config.toml
experts_per_token = 4
d_shared_expert = 128
moe_layers = [1, 2, 3, 4, 5, 6, 7, 8]
lr_router = 0.000669
norm_eps = 1e-05
parallel_block = true
init_std_o = 0.0
init_std_down = 0.0
max_grad_norm = 1.0
warmup_steps = 316
Below are experts of layer 2 (counted from 0) of a mixture-of-experts language model. Rows are named router (the router's row for the expert), down (a neuron's output weights, with its number) and show model dimensions 0-255. Each number is 128 + 24 x the weight over its row's rms, rounded and kept within 0 to 255. Numbers have three digits each.
Before each expert's rows: a language model's description of what the expert responds to. This comes from a sample of Wikipedia text that the model never trained on.

# expert 21
Description: Plural nouns and suffixes, often in headings or before "of", such as members, Contestants, Discography, people, teams, plus table separator rows.
router:094138094121147160138157116093088108100149121091153138148131144106133133089096111119136156119139114116116161131129109105108144108137115154155138132125116142065133147121097147107159134111139162103161117110145168132126131109152122137134120180102138133120151170120123086127171132149108181108135131118133123134147090086115110156174067141101125123156120139107113130107117127102120099104145177102188128123104134129100136132132142151123150183118133109141077110110133149155088144153097137182134130101110124092144121161140123121155141148155108108148160189125099136135122175110110158119106146168117110096117127135115183137118098122170123119110151078114124160155113151138146151098110086193128157114119148141173107115114072134110137089172123162146128111141126117151124129119124096
down8:117110101087100088086128132099097176105114144106128131176111124107133102117179151130107153101171144120139147118129160068153080084115119096115146133151139135110149136144136135081144085108125148094115101105136156150116097098143116128146112153147147112144116134128109114089156149125141159130119139140129136125122134136147091111139154127121117150150077119104093071146151131128095127138105162119153126077103131114161130130107151189112153163128165113156147087104118134147092170148139124152108110146114134113166155155147156111131125172121087165099137136149148142114164123135144071139157141168118164132154106113126107133103140134099107136098141085181119104164165135133148144110143110142119125121112133124124129105118153110081181131140112170163135112115145111106133125155113068
down9:106141132127113130105144145150138113114118117090138107151134132102182163138148165151124135102144138158120151130092173126148147080153125104170133106115145124122112125090058156117128121136144142128114137093147133148099132137154096101113117142163117098115145126140125134137159154092115126144142154126148133111115108101131139099146179148157158113116107089130178122116163095125130100126156145145147102125143157133093168173157144102140134129133104103150105124121176103172130113130114165151132114108157112119094113127119100145106121097100176081114153126079110162156130144125073118104171137116158161114084128173150079111105105085127134116120191125154104111135106136105149124109128114125061083151167140148123115172112098106160117107125111079134126155148120149143118121153155099
down10:079128126088152102090143167112130120144098141137147125144091067127170149120140173142126121120157114075126116117143192085157137100121171137104116158146111124120125149118153106107131119127131128119107131100116134142150113171101131143155110101177133123130118116153113147117133125108171145134107192143116089125121131152157108117140144124156141141115095130152079144133144170158103117129120129103143098076121161136173106149114112080130104171091112144111128142140135119157104156141140151098119112115151138132126142097183122192112098109102124103132138076144162167160158115163125089123096145117164141133131083113117116124114123125098152135122111152144150136093111116163132115099157105101090109155137088128098145126132113162102112111139122130154065140114172152149112133133155099
down11:148111163104138101123129153131139138134112121094139148143143123125115135114136176079115166135149151119125127202112176176103115119131124174170136104100133115123153103119109113121130134134117122127123139140109131116120114106141127102177131126100148138135131150124105134101168162130107130130130138078148095103137140137151134101126182137148148130133087096125168079114166094095117098118154121141177109133166080141098162190142146125057143139123135103143150093124145121177145109137132115124102066138113119146098109139109139165138137144084151133084179146091150120163105136128106118158142174128133128145108163123133071117107110107146158127125121138163147138118098129086136093088162157122082095108142101101121119141110134144183111139151122102136096133119110152138147107116129127
down12:166126168151119108139081137160124107118125142094101141121139107136106131134138178112131168102166148117105095192136134172115175086158099138162146065081097124133097135095096127164133132119155129136130170139141079140114137102164144100134111148125134141140142131120100165100123148102111152120140140119132116109126100095148134118130192161097118131147133090147165102114126131125140164141149104132159100167140067121091120148148145095097156076128124101149136120108136102151161091093095085124102118144129095159084118172131137175146124133111184125134127120108161132175089110133147135112135154132154122135108156119110108132101121128159139110152150149136136111134121141114145100083150174089122095139115127128131129144119109152160117120120148154109088092123153156148136145132126119
down13:133156093110108139145125137100163156098119131077110140144148105148150110120139137107114129116139144120111113121074172145114117129123089133143181107083137121082163154153116119076141125112102129107108150146140146055149117139129123099176107135099134132149137176136113110144120134114155108141141141100191098117144158135150106136136104119115135169131114090149112127148167123125154138108122129093137144131165103185147108169096084157102153129136129089121135126136124095132121154127155141115080066133101159116138136108136148146144109143111147134106172161131147111118124118139137092187159141145079115121130126097129110140107145120114135133120113142169140174098092158168086113078151160168132110141163119149135076118099159152146161128139132154129110140108135105105128090147101142
down14:104093104126086111118138137136133133120104130086095136175159137139135154152159160125140127104108124166151152131102151140161137085133113091149100135116153119156164154118098126058148110131139135146105122102170157131109104130146118141146125151137088117092125133131152097124140175115118136130156156136157108117095085118142141105129185143107142115124119081120130069131146081102114123129125181167109132144071135121106140170123147135093147144170142128149140072134173111169111124151132158163100100123138109125122123140108127093116118093155137115115161149097118123141177137123094139111121137110122177149127123140173095127138132089111090119103181086159109100138107169101105114117150122161104105119114158145134150145095152095151178127142092154148137143132115156104138104134136104
down15:145141139125131133135122136107109162123124138086169151122131106114083151131133146100143193116173128137141133188109174146118141124136120153127130108134107104128138085087115098127111123141096106128125142149093110085118132102157131131137110126074136164159134158157082114093160114148102150128119120105160089123145125154145122094123135150135152131105089141142141094161161172079107136154122108117114159118174074152118129135113144146098148103153151101183151100117147097151119110173143079118119097181107128134092102112095116121156133130113129163089170145148148103144140125124124105169164158115136122137107128095100126126071153128134164109136116128148167155120117149097145112088125162098071107131137106111109116100152145151140112125143141144155112126098152134098175094131136112
down16:154136130132098131150150167124110145093111149078142135131137156128095143131141173082142134088159144139114135121107170141116153115137111140109150112094132080161173128100122121073104136130110118149126120153133123090145110117121142118123117119065085148169144144148148085099151129148103155143121124074128151163140122115129111114123147139104178107120122133156136092174167147119101130140119139101118153136118101114107123169132101153102133100152140114140141124105158098115121146154093119134089092189115149155110095163140124117141134123108163109110173115121121153140161135152153143183127124117109122119169110151159125110094087104173167077108121079148127154124111149063136103113122181134130103150139124126113114097140142136132131157120095177151093149162139116095164112130126111
down17:119133135094138048083167163101135105105106154148143155149118134077160146063143146157116121128165094157113136074118147118127114072091131110100108151116089132121166161087136103134146134126155133091087122127141153141117144147090127123120126122119164099150128130165106109137140133128128159146101099138121137106117155105127112109138154125163153125145129159088102124117171125158120143133142154082174117095096160122135128141156148133131119183125133107121112153116142140122110166107142141146136082120136121088114145132161132132150125113126122112105136116140145151160138140141125085116131124178139153149132075141135099151112124103088132143134109100141089117120117140138142119146184132114091109153126115158121135100110073093134122132122074119195101170176141133109167139139119099
down18:098144108126157140118134152116154166129108097154142120121094116105162132171122122154129147115152143104111129124140166067153126112184134107104164131140102151113078145106137126147143134127144111129153163130104115108141095141120122149150122061170149122107121081122125134137128080137148114078122151131148134153125149158149102137134094126160183122122132173146109160135131173135126121125118112117108131089118148165197107118109089111144153136108114132150115153155144093131124134100135149108140131128156131114115164104148125158133086133109134092160122070172123136100127135107114099136149122114155158101135061112067145125092137118118159148123115145151167151109160126146104163095154140117073111154110116100076136129131096123067103103142115110155088124114141150147125152136140111
down19:085110136107113081091151141064157144122153125116149119127141093094149152094155194179146112112129086142129137135136155104168129092146114088156118089134144172131122136113138152077152126153117131128139083069109116138122116154153113163159116094158137155146136087136149088140145144110131119147130144148136139149126153147147130149142142128152139139139090126130097084155180108100086107138139165142129140101123165142147137120104168125117131186129149148151133109131163113152102144147175131118109122146143128125157134100150113117101103104093102068111151089109134137157191108141120096091163124127113169102104096140127119113118126100108096136109169144166096133125113118128137120116156100152070114111127124143098142097118128100117150128118102134166129127138117142089120131153137106
down20:159136152113146143110146137103111145085104149118126097112105090111120132138162152132120178120140136156122123156162128108110102148155161127128111112135165117135161098149108122097110131116087129111115066103135148146107144117136131156176168120124159108144134134147128100087119190135092142148056104102118173115119148117151137168137152103083178126144136132130143108169135123112091100083135143108141117161155121100109125120090136134089113147114167114131135114099136128114111167125101081122120100182137090150177139111153102124077129118107142128052148137148185115180127139166134145150134154139128150117082137138133149113119142126150116134133134126150089143128138125141130095128156130108062157089128108120130099129167118133156113145153109116128103168138142120149156124111116104
down21:121148169115130142126141122101165127092084143140123146135171154114092116107167171105185157146105119125091120119102138110116173087122130082164126116104115101163142139091125104110140143152105121128115091115123110126094128117100120130147141127080132108168134128140160109104119122142132111141104107113181141106118125181115141160113155100144145145139121106088127090198175124093142152100166154100129128145151105099159165128108174122134112139117171117140132135085134133104153126123150157103162103142118131125124095119097122092109139118111144086124151118129093153160168123141112149146186133137092117128115103168130117157138145134116140101092188109156081171132084113096083125083155145109130118112149123142119140134125135117115158172124101102109134146156127127126156115153145102
down22:112156169089131113182150111092115110115165149092171096119131131143101087119111132139159156151135167146123108161079087115084109161123149147169121124138142160194121088110112132139115143107116160090158115132086133137121118105171147132140138112112106156163105127118105167166125131150107097143148107085113150134168125157126126100121175108194131089088121141109140138127143125147154137097124123134154097119148099137083129147132152123142150123118158103140135117124117120126126083175147131119141105115099103127104145115110093137143164103118137126109166130102157154147141081147091143151133148121147115095114153141149104109101126148168122136130145169150168149153104073093159140089117170095115148112128097120106144131137123159124080143138123131125093157118091157113121103124138149
down23:109131157094118103113151147128119120146119132110153139147102142117161167117164148121124117108178088121126109092132189124129114090134105114144126154145142122170154093097126116100103139100162154106117105112160133128114134143107106112110124109161130091152168130161106131084150165150147122145100145135109133126112139117137103107145204123181164145125077079162160106123159115142149115150114138130161132088121156121093136162140144089080099148117125128101131117094135098146118159139122151144159140135120141155120136147136142143128106118092167081123127111099164126157149121165137120096118135101143172111138144142168082131130091098096131102137118134140107104147134137086161084106171144126086080139161090114088120140098118110143141142127110130179110144177142143115165121139114090
down24:116164116103123161165116137121088150136126135068135113147135131138123147145147149123123166175122130142137122128090169154129113136141102116147091112156120103137119125144117132105139141130087150109115161164145139079103099097150116144137154117143115140111138154153103113108133143161157102107133127110184079111141119141139098141100138114114191139133113108168116137181143148107154130091123120082099135121164077114141066165087094173156160117137117080153117098140101103127152139150140103132100122124129138150137102107123112116095089180132138158072177138109127095115130129138123121177122152136115119121146090105130128099116185148149126088126098156174131141111121150141105123101143122117121094104158116146135127165145143154129153144167122123183118154101121111133129107105113076
down25:108125115109125136159140127143089095137091135079174117114141128125119150151135169130133126126129117110128124119105175142106091107135113158150078130108128120154152088135146099105107177161145147104088167132157132116141124135149138123149115139155068136122118144152121164108175130120121110123133143131133058114099091135134143115130185121121173128106146132139138105146118130158146102111115097131128157143145107141095098163134125138147130112131088100104143120158141081127147113152143117140119108132162127147103107117118101169130115082093167142119151090114151102181109141154106080169091165095167131172130155103138114097117151106134115129149167140146134127121100127113116106088139119132063140108156133162147155153130094111175111153147140102131083197115121150134119139117174108
down26:089155187125122172151130147130144124135098146090137127146142146121166146113154159104167121174123113120102126075112158121101150089133121106159138122111132085150136121104095096104121174151144152131104106117126110085140108123122111121125105158127112101157134089122170124145142155136157113131139115105160131118096113165145125128133155114126172145111120111123146109161170105124144132106145138097129139130137083134106143160096170121119125133132121092122113122118128123151150124147146163096130137117131142125110111128118139098122180086116165105098148131078093153152146131119113157129191116136111169097115118190150103126129112118122114101087186079155136165113076135088130091094110145136088091126166120173140143143077127094152151147141104126159153133166098124149137108130117091
down27:117098129101152106104125179090132121136130133143152149118090099101151148063085150154133111085167117104113113136136196141140085120109142131113116144140114149132139114127137138116087138092145138086130136126116158150137135157096136117118104113154164121133087163163101145113137126136161154123111144142142105153138177105159122102140177120146121126147116126130127105092141123146085129156122132134157116073133164148115125137149140085109146163105151117128082148133109119144115169136141158125172114106137133097117119113172151160158150104138118117133163119127177119155103104177134073107092152156150149163122087086120115129103130100107144136157072130130122111101135112156128170086165135133084086143133108157106126124132054146139103128119111132132104136158163127137142116110142101
down28:144102145110112094133144185117111188092098154085150151120119119123123150107122142105123186089168134156120142144135175128131094118141129160137137129128130089165160086085100114107096108127115126133111123146147155112116146081120159140135134152077131121161135140153113116110124144160094163137095106089151108154139132106130136123125154136123204119147101115138148071145153127135101115166125143096146166118140099135071134158116154141069115112144146091122159074091159123144108135134115124160133097189128116129122110154130139130149134106114141154108157119129163136147099137114144116173138146131110126149157135112110132120081127100150165121130097108121138137135109151114124120090147200144098091124143124112119110109117098140143109121144099153166122138147134132115167086126112091
down29:142155128162142143110102150119135204083103128108114098151116107126105145183143144078123198106181152134143117164107160122135101127171144138107125110113112103106123111137126138132121096119102122142113134152149141109115125083124140144174148109112129130155148137145091101084125139141114127104105126100143119137130137102156170126110134135098172125116093115151150117170138154093113121122140119108136136123139086112149153128092095151097162078162131069177154117137110111152111132101122078130114093180127129142137118144122130130127147151124112155099167148141141133111114105142141104187144167137118102132129129099085151087050160131117186129089094148146161157100148146130103122102125158131114143130148106100100117153155141151131141131159121131117122114118127116168123129139104102
down30:117103126069123097083147149089128127129122137123146107156105109112135124089168168154128104143127083103109125100132197093160059147140156117117112138111132129123166131131139102097126157116111136090092118106148150132163124145128127162181138111150146109157099143144130111087132148148142131137084130149138101149122145159135111132118136117114147134154118149120078116159138133143083122127132151075122157087101154131133099132101114171115127161119154120135147110147121126120102197133139127139099090147107154084185116100153150125131079094119118152085136106144178130139166128148159101128122122173105166121176078095154131121131151137083133152132115137150124142108113102148111130131125118140099119128143107157115139089127119122117175145133109138167133130135117140131114085144141070
down31:103154131136102102092125146106147141105105138091139113148147118158099109148186168151122115129135125140102116139105156118160136112177092132125153079106131118141157137117141127127174123155122138113106106111083125088130128139126118070154147127116136149151136127126107156154141126131106140125118125176113137146106145123115125117121125146145124142102089112115121099148166094128118161122123136099193126119083134144123143151137165178125150139117113073142166091108177150164083128127121162155091092134101108113123152164126113125141108137113090097128154178097114181147183127120084147164164162140118163112165123142143091128127083132119113102075096136115144103140079107102141139127116169156123129132158112139117112108087133098132106151122117166162104098148105139107102136179125116
down32:109105119116117120101142180101142155115145140068144153139107101136127130102124146139121147131124144141105123149122162151115090120159125132157150075111121127142164126130100123089110127157108102108104121142094143115115108108148122124141109133106143168158127168172121128088173143133115147127131124105177135130136177126150105117169129113110116158139103107138143106147176092093103111128118134133110157129172101158105144145117133144071156163147160087153136056090149111132122129133142096137100083158108111118151103134111160117119156125124136164074136162117135080152128145125110119133188135141104137154104117119128117127112185111120124117118168103142123128125125156099151126072152134144078088103159123081126112137106133142161156129176130192145127125109098131104133097167134105
down33:092121124079128109099150188101155093110134163111143121137121107115163137101165191150116103142110098120144129096119158126147112118147119137121142114103124144105167177112159122140123140129123128095108117094125139126146154176124086153128129113155139129184117154142099138138159109129153144143087141152158156139128142155145142119136120113154111131105112117101060128163147092147099151135148127066171123116099165177153130151119121169161143169115132116132127142135150128108120158140155140099131085111134118093134117115165124143145086078119105088092122112113148167126156110126090110135139134160119151107144079097132090150110103134091132120129084156125114106089086079157124127126132158127095112147158105153117103107143127114129139122121125152145109162115150148128114118180152074
down34:097147130083126147143089148088119146118117133106131141128117164138136125110146111128129129095159114119128109088085179146126118158116103107078166139123143159118161104120120129076102117077126127117121146123131133131158151132146141124151126112097123107168159186170131103105089108175159119126116122137167101129148159142166083138100108110133177144160138097139118101139126173147129162124133141088134140137144141128101074137085091167108133112119152130123124151146117107092103175119139127119109097160101151122140109122135164151156123142114104166109142109137169098111128119159147080182103131158064147124161123097127151123114139136113121148147077160147122134118118158140090120090156165144136109127165135137120087109091113146118165154129097136152137130085138103123140092092150141
down35:071124131085142115114143164092137148148117112155135120115108108122171147109115148141127116085145154095115131088133196087147132110128156125085145145127108161109114150083187119137111139100123117131129153111102122123173097176103140132163129095152146121120087105140127148143130090144154142121145160129144120131142157147161120126152134100159167144103112167143099127119142143158097127135130129112115112091140140167192116125098132092112133139089147148121135136114120123133103165135148171093147125154136146105125142090183154153145118112131102098148153075175157168130119114125113060143119131129157136139136091102086121136120109124080154145113113156140165138084126108168123144092137127116104115152128088123095138108121089129078106125130093144135086133104142152145137124141141097
down36:089144143128094134131118124141147105133126142058143101128165121127133153132164189144159099160105110106127115102113140131111160111166131117178104102111155132140135136100131131129128176192115131144074109101130099119125127147138080138118134098172088123170120101138145120133175132135152103130129133144161136108123111179139131135141163103138152132100144091153118119176162094128141115101145126108110144152136117156102114173089148123138129135126112108142144120127161086111119116159153111098138129122146129150137107134106089134108105082117139086103131116092117163159167137118086124145169119112113131128141133123129121123099131118119107121115197107164120117101075107116087103099118124129071122075154132173123147142099162124126160146152130106163131155131142159157122131159167080
down37:133156147110129119110124160119124146134089172123125151161109148104127171112134170114130168116198099145109127095141167107110122087119143123091119144124085092131120098117087091159142107131160133109124102129137143105076157098107134096047121125123156094119153155174124184109099109155152174127099124128144104115140153111114111141107121151092173126129132124137159138125102171111155151136148138057160129116113155122093151126136159099142127141143125115142104172123121125089129100100076140139145113095121123136129100151109114130150109155134152115117147112121114129143134142171143116128142157142132107149125084143127129140141148124089150133180139098139127136167140165140120129116136116115120084176143156112136092133132088154137138138128072095152136137153130097128146095106141069
down38:069148116068139104084145164096125134110129157140127127156133094134130130088160148154166107151122127124152114102089134134150116106138128112111126112111104143109131198098148135106160131137136139116155125095115136125162122148114115145179145108135139143154123126157106127158144123145131127109121136133134149127120156167135101118099144141162079158123084151147085131148138130161117146133140134066141118111122125138164117134141123135160142164141150118142122142162124129137057153123151152123089077102116140088120117125142151112158092119139106101093125094144143164109181111141113091106152128164129136103133087158161140122119143129060114147115106148158125130106104116132119110099149120089108119171162081159132144090149140133067140111115106164156084134129118159094146125171152090
down39:117089145097098085117103138104120147093135149107120108171159125108163126084152191122110111089161128126096125099110187145122106123113116148143117142086144138147181108123134138089123140135148128090112102123182138141132137144131108112131104180156137111153129128135143155094128156110157127145145125145136135125132113155144138115145168138095137154128105105091122077106145084142129128141118153105163142104085112125093135140129132145096137149117162082110149115128104172145110151094174138152106080137090148102174114132177155137128156090133113135094141146151138137159120140168123093128126123144104150140158117101180100171121105151116108150116128095127116136127128103122153132122116126161139147118141113139148115099072106079148188162132088167099137128131101094098135122151123107
down40:097148170068094105125107158111119099130133132101141136107143156169139124061174125141138100130143115125084122078094186161124134125133110123160174123089119169131183128084154110119114139120125098123112142129108093108169149143126146118144113146086131111167131153157121151138095087173134132126125128123164091135131160164126091138114138127162134147132119108123123095135167153140142182129123123100142114118136114143101092163122130181095098098115162092115129092108134093114127156109139125138117094154082134107105107152140164146174107095105110143124170135137157126119115126145113092173141131138071142127140143151150110166108120123128137137123121143134126129113060151111096131090146173152149116119165127150152116115074111133114149158114108137148127133121134126103157121137132133
down41:125134154101136129108143118081112118104107153137167118117086151114138134096131122140123108143169128123130121072122164121099088128101107117125105147134127139145160098146152116111106156097136144107121095123147165125126135120139149109084147123141150068170129164170115137080123125139128158141101083134130127133139186092161110118122149079120177090149150130127143073108116115173129141134113137112166152086129165078128120107128158153116121136105144128144124135115126119070087201128133143137165121139127121134154123140134130117138148116158121153088144117109155107151139124169155133136111159154109125154168093107141157160132159105119117162108084122123097091131134107093118142114138142132106110145139127152104121131105057121103137175150090133178119163150121117131180127115100091
down42:090144183095118145130104103120104122137147147082163109116160155140117141102156176128147108125151104120121098107088191151130165117120086136149118150106110131132147109097145113127086172100139138141119134112115153111154133159089141118120131124111103144156126157151098190089142130172145134108103132144130126117150135140098125117110152157182143133112095115117145092130162118149148175124135135115195106104153116100099122152116171144108131109095129119114170113129137105154123117145113169090128116133122139117081118135141132176148124120136093115106153114078129162130145118128116157175121162131108126104142147140154074115100104119113138136154056158097142104122082102108139145120120177148122095138146098135121128110090096113141102168114122144147134144118167165128176117118129105
down43:088141108088153116130174163106144134134096127138155131142093124080171117114108172162130131108150114127106136100142166064141132095133099099093170123160072134138113138108150138129144119090127155098119114111106113133119116164135094142143119102154151092126108113165113154126153090130157146103101153133142138157158146148145103153133113120160176142121112168136116138152157147133130143119129140081114138092133171128183116129121132108158135177113113126141110117113148133108146152103124164126152124106134139107139163116149161159134104132128115084147116076148118154135137134115108101114150126127155146131107046136079107133141150136102155100144143144152132128116108128154154142092153119113055099150141112096107131134111083114083126114143103124178081149142139117130115129151134071
down44:095113120108125161111118136119131115110100153095173118140145095126097148128148191100176106152118093113136100110137138126108117139170142135116096088138172115168152122115117105101123192187120124136095097090105123101123111102158107143145126104133085174143101128135124119117179147140124122164126118123162129119111135173118143124139174112120152138073145121158109068168140102121099118088146124130101162163141079157126136144107139133096113146143133117155171112120166126133127118170141092110116123123148139132139102092114099116099108135123129133097162116119122101186191127137111152150143132125132124153147141117137115112115135121104097131101184103155134119124125102123118076114143120122090131101134125164099157103099166138144145157137140168148130140130121155117131106149193096
down45:112136165106177162087161148101110118130131137141117105142096090151167102133118142128107102159130138092122113128123178119142113160131178125104109141105149147087140147179139139111123152111135110135104128114138151124161116142134146136155112097165172101123100161120121143096130149101135118123108149125149123124116139126187116099109111117116117093134121105127070115132088158162109130093120107118168097132128149113151125147118086151115155134088157108149124153171067152134093201104132145112100108115122106135113158110186121170098122119131123112093177111121171133120124140165134108150089170130134164115143106118141125097112118141136118149111101148149139145094142103130119165119135093092096163131109077121142147167148093149147136147161117118100088127098103121153113128146179127
down46:087107129109128116124121163081125134115127124097140144146110115144124138076148116129112128135142139129105141150081200163141096138115136139130161092100141139111170126133113123073149105113105105108110153150112149102149125111133150122170089141096152153146125165151103132113146105117131124118130133115192071130154163115151118109129108149119125153129104139132124091103136146137102126141103126142147161106162095159110118160114084156083148113143180067134126126146091118129123168138161131139073087162086129106135125107141172156149145138147115177112178152148139078121102126141136072149129158147099118136116124096134147133096146113120142130114115129138134172095114145136101143081141135158119095131166134152142094112086140159140165130171090159119138117103109111125119114139155158
down47:064149152137150113103147162102108095131121113117177125111140138118157128086135159181163089114144113132126110121138208142138130114139126105138169115113135169153137112093147136136117149139128126134113137122093125132145105144127139096118106090157132134145131122125119150135150123113145109111153130154156118144124152123147101104118132112150146134136133114138131122106158132175127124125097093141163143096132160145130102144143136123148181143107137098141081128141118104160095161141136192093136126097099082132062149153164146192108135105130155095136176071105123151142124126142103114119128147124141151140141113136117072093092111101157127137088105141130127129102099117101119161073153131107093087130099136119121186138111085109127085148147108144164102127142130140097104152111170146
down48:131143131138153150135106152122128180107135162101153111103096150103113139154144125105135163082178129124087094112113179126090147155143076115093167102120112145152105083113141156126088124123106123150117129151117107138146158097144151097126120122132138111147171146180109160118085097141122142113111108109172160168158170132147096163100104120146208122161139110145172127182145155123175187123104090070118121130143126115116113117107160119120141089112117111148100135128117100078110136078094124105157113136106132136112104171118162147144127157147132105122150115133146129137124116140145115178135105109110125129143143146100113122094149120131135142159089138132157154139127184112128134096146161114119112123152139096121111135126097119118133142133103105120124127104121075129126120104102103
down49:101129114099124162150157113140116114112120142087122111167129132140108119150183155110149115107149160114148142152090150147123097163132112131151129094118145130089173141143119127082145135107098156115071156111141180106124100133151122120156104168160143120132133171149142135122136163118115127108152165132179098095086093157164117138091132116112072148117115102123103096131139142130104126115125119100098132144142094121120107177117093151138146128136158062145107113163104126165111133138154128134069096088123123118147111100116120158116124101134130181108160148125163114138117102141144113159112156132143146138100159127183141103111170142110103122086186118164143128121131113120131123096127111105112130123124122143160134129143144140178157118155125152110105117060082105143097119144157127
down50:123179123134122125136168098123105075091095148090141101164153130097128139132181197159143103144130138124106140091094158128109150109129088094138094114105122105117155146126121138104164169159146154122085111099159116114110107139124102105120140128149101107149166141152144118094146163081155144153104134173147111087095125145127145119114152096116148102122121090143117100185180129163129105083130125105163128140119133123135095163120115148136114138108082089118162132112148110116108145138115126130099123102137131156131091155120092172114108110124135113118130124092121138145162155135108162136140147120122131135149132143163103105128142124132135090112160105161102095138075112100124092115126110133102121132131137186128137156119129102144192157149102126195124152172138142128143142132132106
down51:155110169110128137140172081125102116093124156092151108137146154074109133150178174120154129162125133126144134138140134154107148167138119117141070122119150106173149119136110113112135191146105142109088102087127152107119142154138101132146171119120122117158106121130165120125130185125122119137120099121161166105108133144132139129101163101138162117109159095100130076147138087103121087123176143125154128149145119125113139144122144160132141129112133114126157127111161131109119138161130123088110083100143127139145113092104071156095106115081121130068144117087143130172131125151117193155153144148107159115121144139129119128138138141148126118107159133161093121141097074085140096157122133086089134113112116157129118131151134075145116158118122087143110160145130129128140109133166115
down52:062179073109124126131142159104106134109140118096135129154117102126135148145136159172174168097145169130128150151103136102146138082158125137096122084146100135097127125172110154074178101143103137128125154141133146102122073119145101160135117107157130172131151121155125130109167137096122123099146158152149093127142139133158109122170118117094111167142112122161087135142148182135118094106107143133127119116172119128167084144154106128147145160133111094132130134148147103169108119121147133146102113126137097134118132120141104167106119126108120112094128114117126125121145109119130073107142162111153129129112091142137149089088160110142103099113176144161137129120119129144123155067147098116054114116139135093128152152146138133129138087185112149164101119112116149118116142137142144
down53:078121138073138066085165141083144124130146130131152127125116107106144132096145158175141115109160124120108128113132171075171095085134155117127111138115121158132131148108154132116126138111145129103142096091105155160141130155109120141154122111151148114138116113128092138137142148129136138143092144145128142158137161138154115117136159133164153111137098163104106115128142105145093112132115141126177101050091167130141127118124158122123137174106142128142115112113141116148097166154163168127120126127139121081125167101154125146132117113115085084111162109131165174147136117128101099105137151178130183110138098126143094126087121106103127167114120143155127116107118095133137144126163122124071141148103111142093156089118074106082126132145088133162121145147160169118158133147126102
down54:087144114107149136109163122142111102126117131153158127157112111080180126127117153178115107117141138120131122123148140068129104129162127118137135144142121137121130179109142137164135120117120136113099096099106145144124098156139111132120115123169139081141083100118086149136137079111133132113103138149118155116094094175113072124135146109158144101111115157112110125157138158157126156118136124081101119108134152082158138122134160146129143161101147127167115123113136138149096160119120142116148165094150108115167154118173106140102103094137122112139148080147150165116127136142107108109169118129166161121104115150131106135117134122118118107117184135161133135141155099151156143086140083095066133153130104111158146129179084119089127127167122125120071167081135155141117123164133078
down55:126132172115107130136133142093112170142129145089107145135153184154082092144156163101143141129107096122117114142148162155136137126130143116149104134116136100147168129101131091107105146119105107099104083120122130110132138132153148136187136116105110154138091117142146097105127157153102113118138128107128154118082115158133109128086176121109175130096123124128117089162141133066104144101101160125092125144141092097137165134090189188101137141161141113172142081117138104136140133153157125118128096144150139139137127116125131086131136126082138135078191116132108123137171138155151145184121119116076176116112114179145096114108148122161125124116148110167123120114130142081131108136141132135111141093097104149100143133132158102156118172132119123130142148150138110112144103159112109
down56:159117152108135105169102177110134160101133125083107140115118090165117111133124163096126179117173179146121122183089136131103130134119128152152154090121144095118122122129074134107106106094118167129143130154119136124109106100141130114159141138098152122131138156144114100131122132135100139145115133063140121121172138123159131124117153122147156141120087114173146125159169104106111105127128145140161107138177124150099143159108109118070127130131156091124164068130150124141152107162133108139120083172121120145122129124148116135136150127101157106110178178111160122141078117138099131181118166112118118106093128103116105105092126116188151130129090142157130158129114150114124110079150183135114120110129103117102095130133123161153133133146126128149095134159141140143155090106095115
down57:120125186146133097110152131132131118119133148125128127143144122118105114108189189130130083137129096116122124126128147151150125126147121120171138125085161147128178147096140111129122155148129132120108103099095121115149116180121135097173144125132135114169127122129150127118115155136133125123115120140136149128079125137134141108096143121147103140110102081099091092133189096139120132143138128127187136137065131154113134147104152176108140166103145088142126109127148161151095182129143150123102105108099130122108137178159119154146113091117099118108177141096148120158147119139143147149142102134106201122143139153138075130098083129128123128088111108143119081125071100063127122137137148134153125110091105137123161121085146101149137184128091132146127093157115122112120148142126108
down58:125135135103146117123114167099117171114137126080114153141120096148096125142130174086118191115174158122123120193104154137120113114143164156121129098132131102112149126158111128109138087128108110118132143143112138117099122086157129129166119112111132171134147146140098118088158156132126154130130153090142107106154142134179133120144157138092151147123078105165124100149130123076078119108116129132153131113173072130139141161097137122067150128161151091157149098134126103179140122140156088136095077151120118144130112108128112127103147138113144153079170150125137106138128116142112106175135178116117115140094111101115144101078153106124136140093107139175139142108135161134140112085151154135086109125150108113100109145137161184155125111170130142136109142103128130139137123130115131
down59:134164129106144112096114149110141138124108162132138158134079175090149161124154145139143155115174099115099124098160156087114103099135118118098171126132101116140121091098074079156151128090169136088145115129128145140096123102128139132097106100148164076143147147191136149125095133148144129118102116107134133164124142109136103160104117135122172124110153131136130144142122171108164147136139117078164109126114194154122127117165146114161140140116108135135090168142135113091122130077084155149185115096125122119117130120133143129158105167106115095132107091133127119136136117156159109104129129149151137128120098135127124133138153115085137134188135102143115109159162164123123122133166113122103098158123160110121077147149091114123144127107085101154118154150129106148142112095107088
down60:147127144120160113094151092101156106082108134120133118157158110077123147100145176130138122097135134126081139120144162113111117112123131097129121129101124106146166105142143145105136146151135120093076078075151104136101117134143111113108117152152148091169144153141124149086117173083136171171074131138143141111121170136146158147169147105080140117147118083096135093179167085102095095102170132135169144132138132109139159114142160128122121140114135127117118126093156136127118144095127102113150125107110108137153120136138116157087122124129148116093147140109134109200130122170111146105169172140121146165106137127151114136149156145109135123129158105121077129137110105108161110111144104128086109112166139129137135148126098086155168161135105114112101148170130118144148132139147100
down61:139147163118128112096161091101102131114115122169148112160096092089165120128149188151106100142137093130128143094158189104148144139106116078166102139130143135135123147121174150135120133128123146127104053108130149132134109156155128117124129112174153074140119112111147127119120127102144117114111117134116125109108137127139112135120141116132178080124108119127119090181138105129123136119140143123139129104130192102153126114094158162138152160100118129160133115111102166121141189133128138110154170090136124145170163110159100125086102115130102107102174089123127151129137136165128164134156133123101179091107079144132098125123131141134141104102107148135115114133121102123155149144130104116087118150135103131153157153152116100113127160141093085146127176136132099127116127119090062
down62:129157149126126120117139163147095106107136139092141128158138143133157145088171178120141093129164117137095145087095182153118140108115089112164140152113116107133183171107103099120134151110138130119063114126137130129134117154114125096115123128117116089162165131151145139123141127113158134161149105146133151100109135116125092108115199133162109147095091089137097118120193137154158154157108140117156098130088135128109112161137148154118139177108132082133128126106146158120098165154146140124122105113099115142070142175142124160129126089111141129120149129087097113147141125148123147129146110140135156139134136176130058116076085107131122093091120114129105085158105122091138132132164137134135105121101105120136114134125115111136144165136104157167108119158139113092156137126100112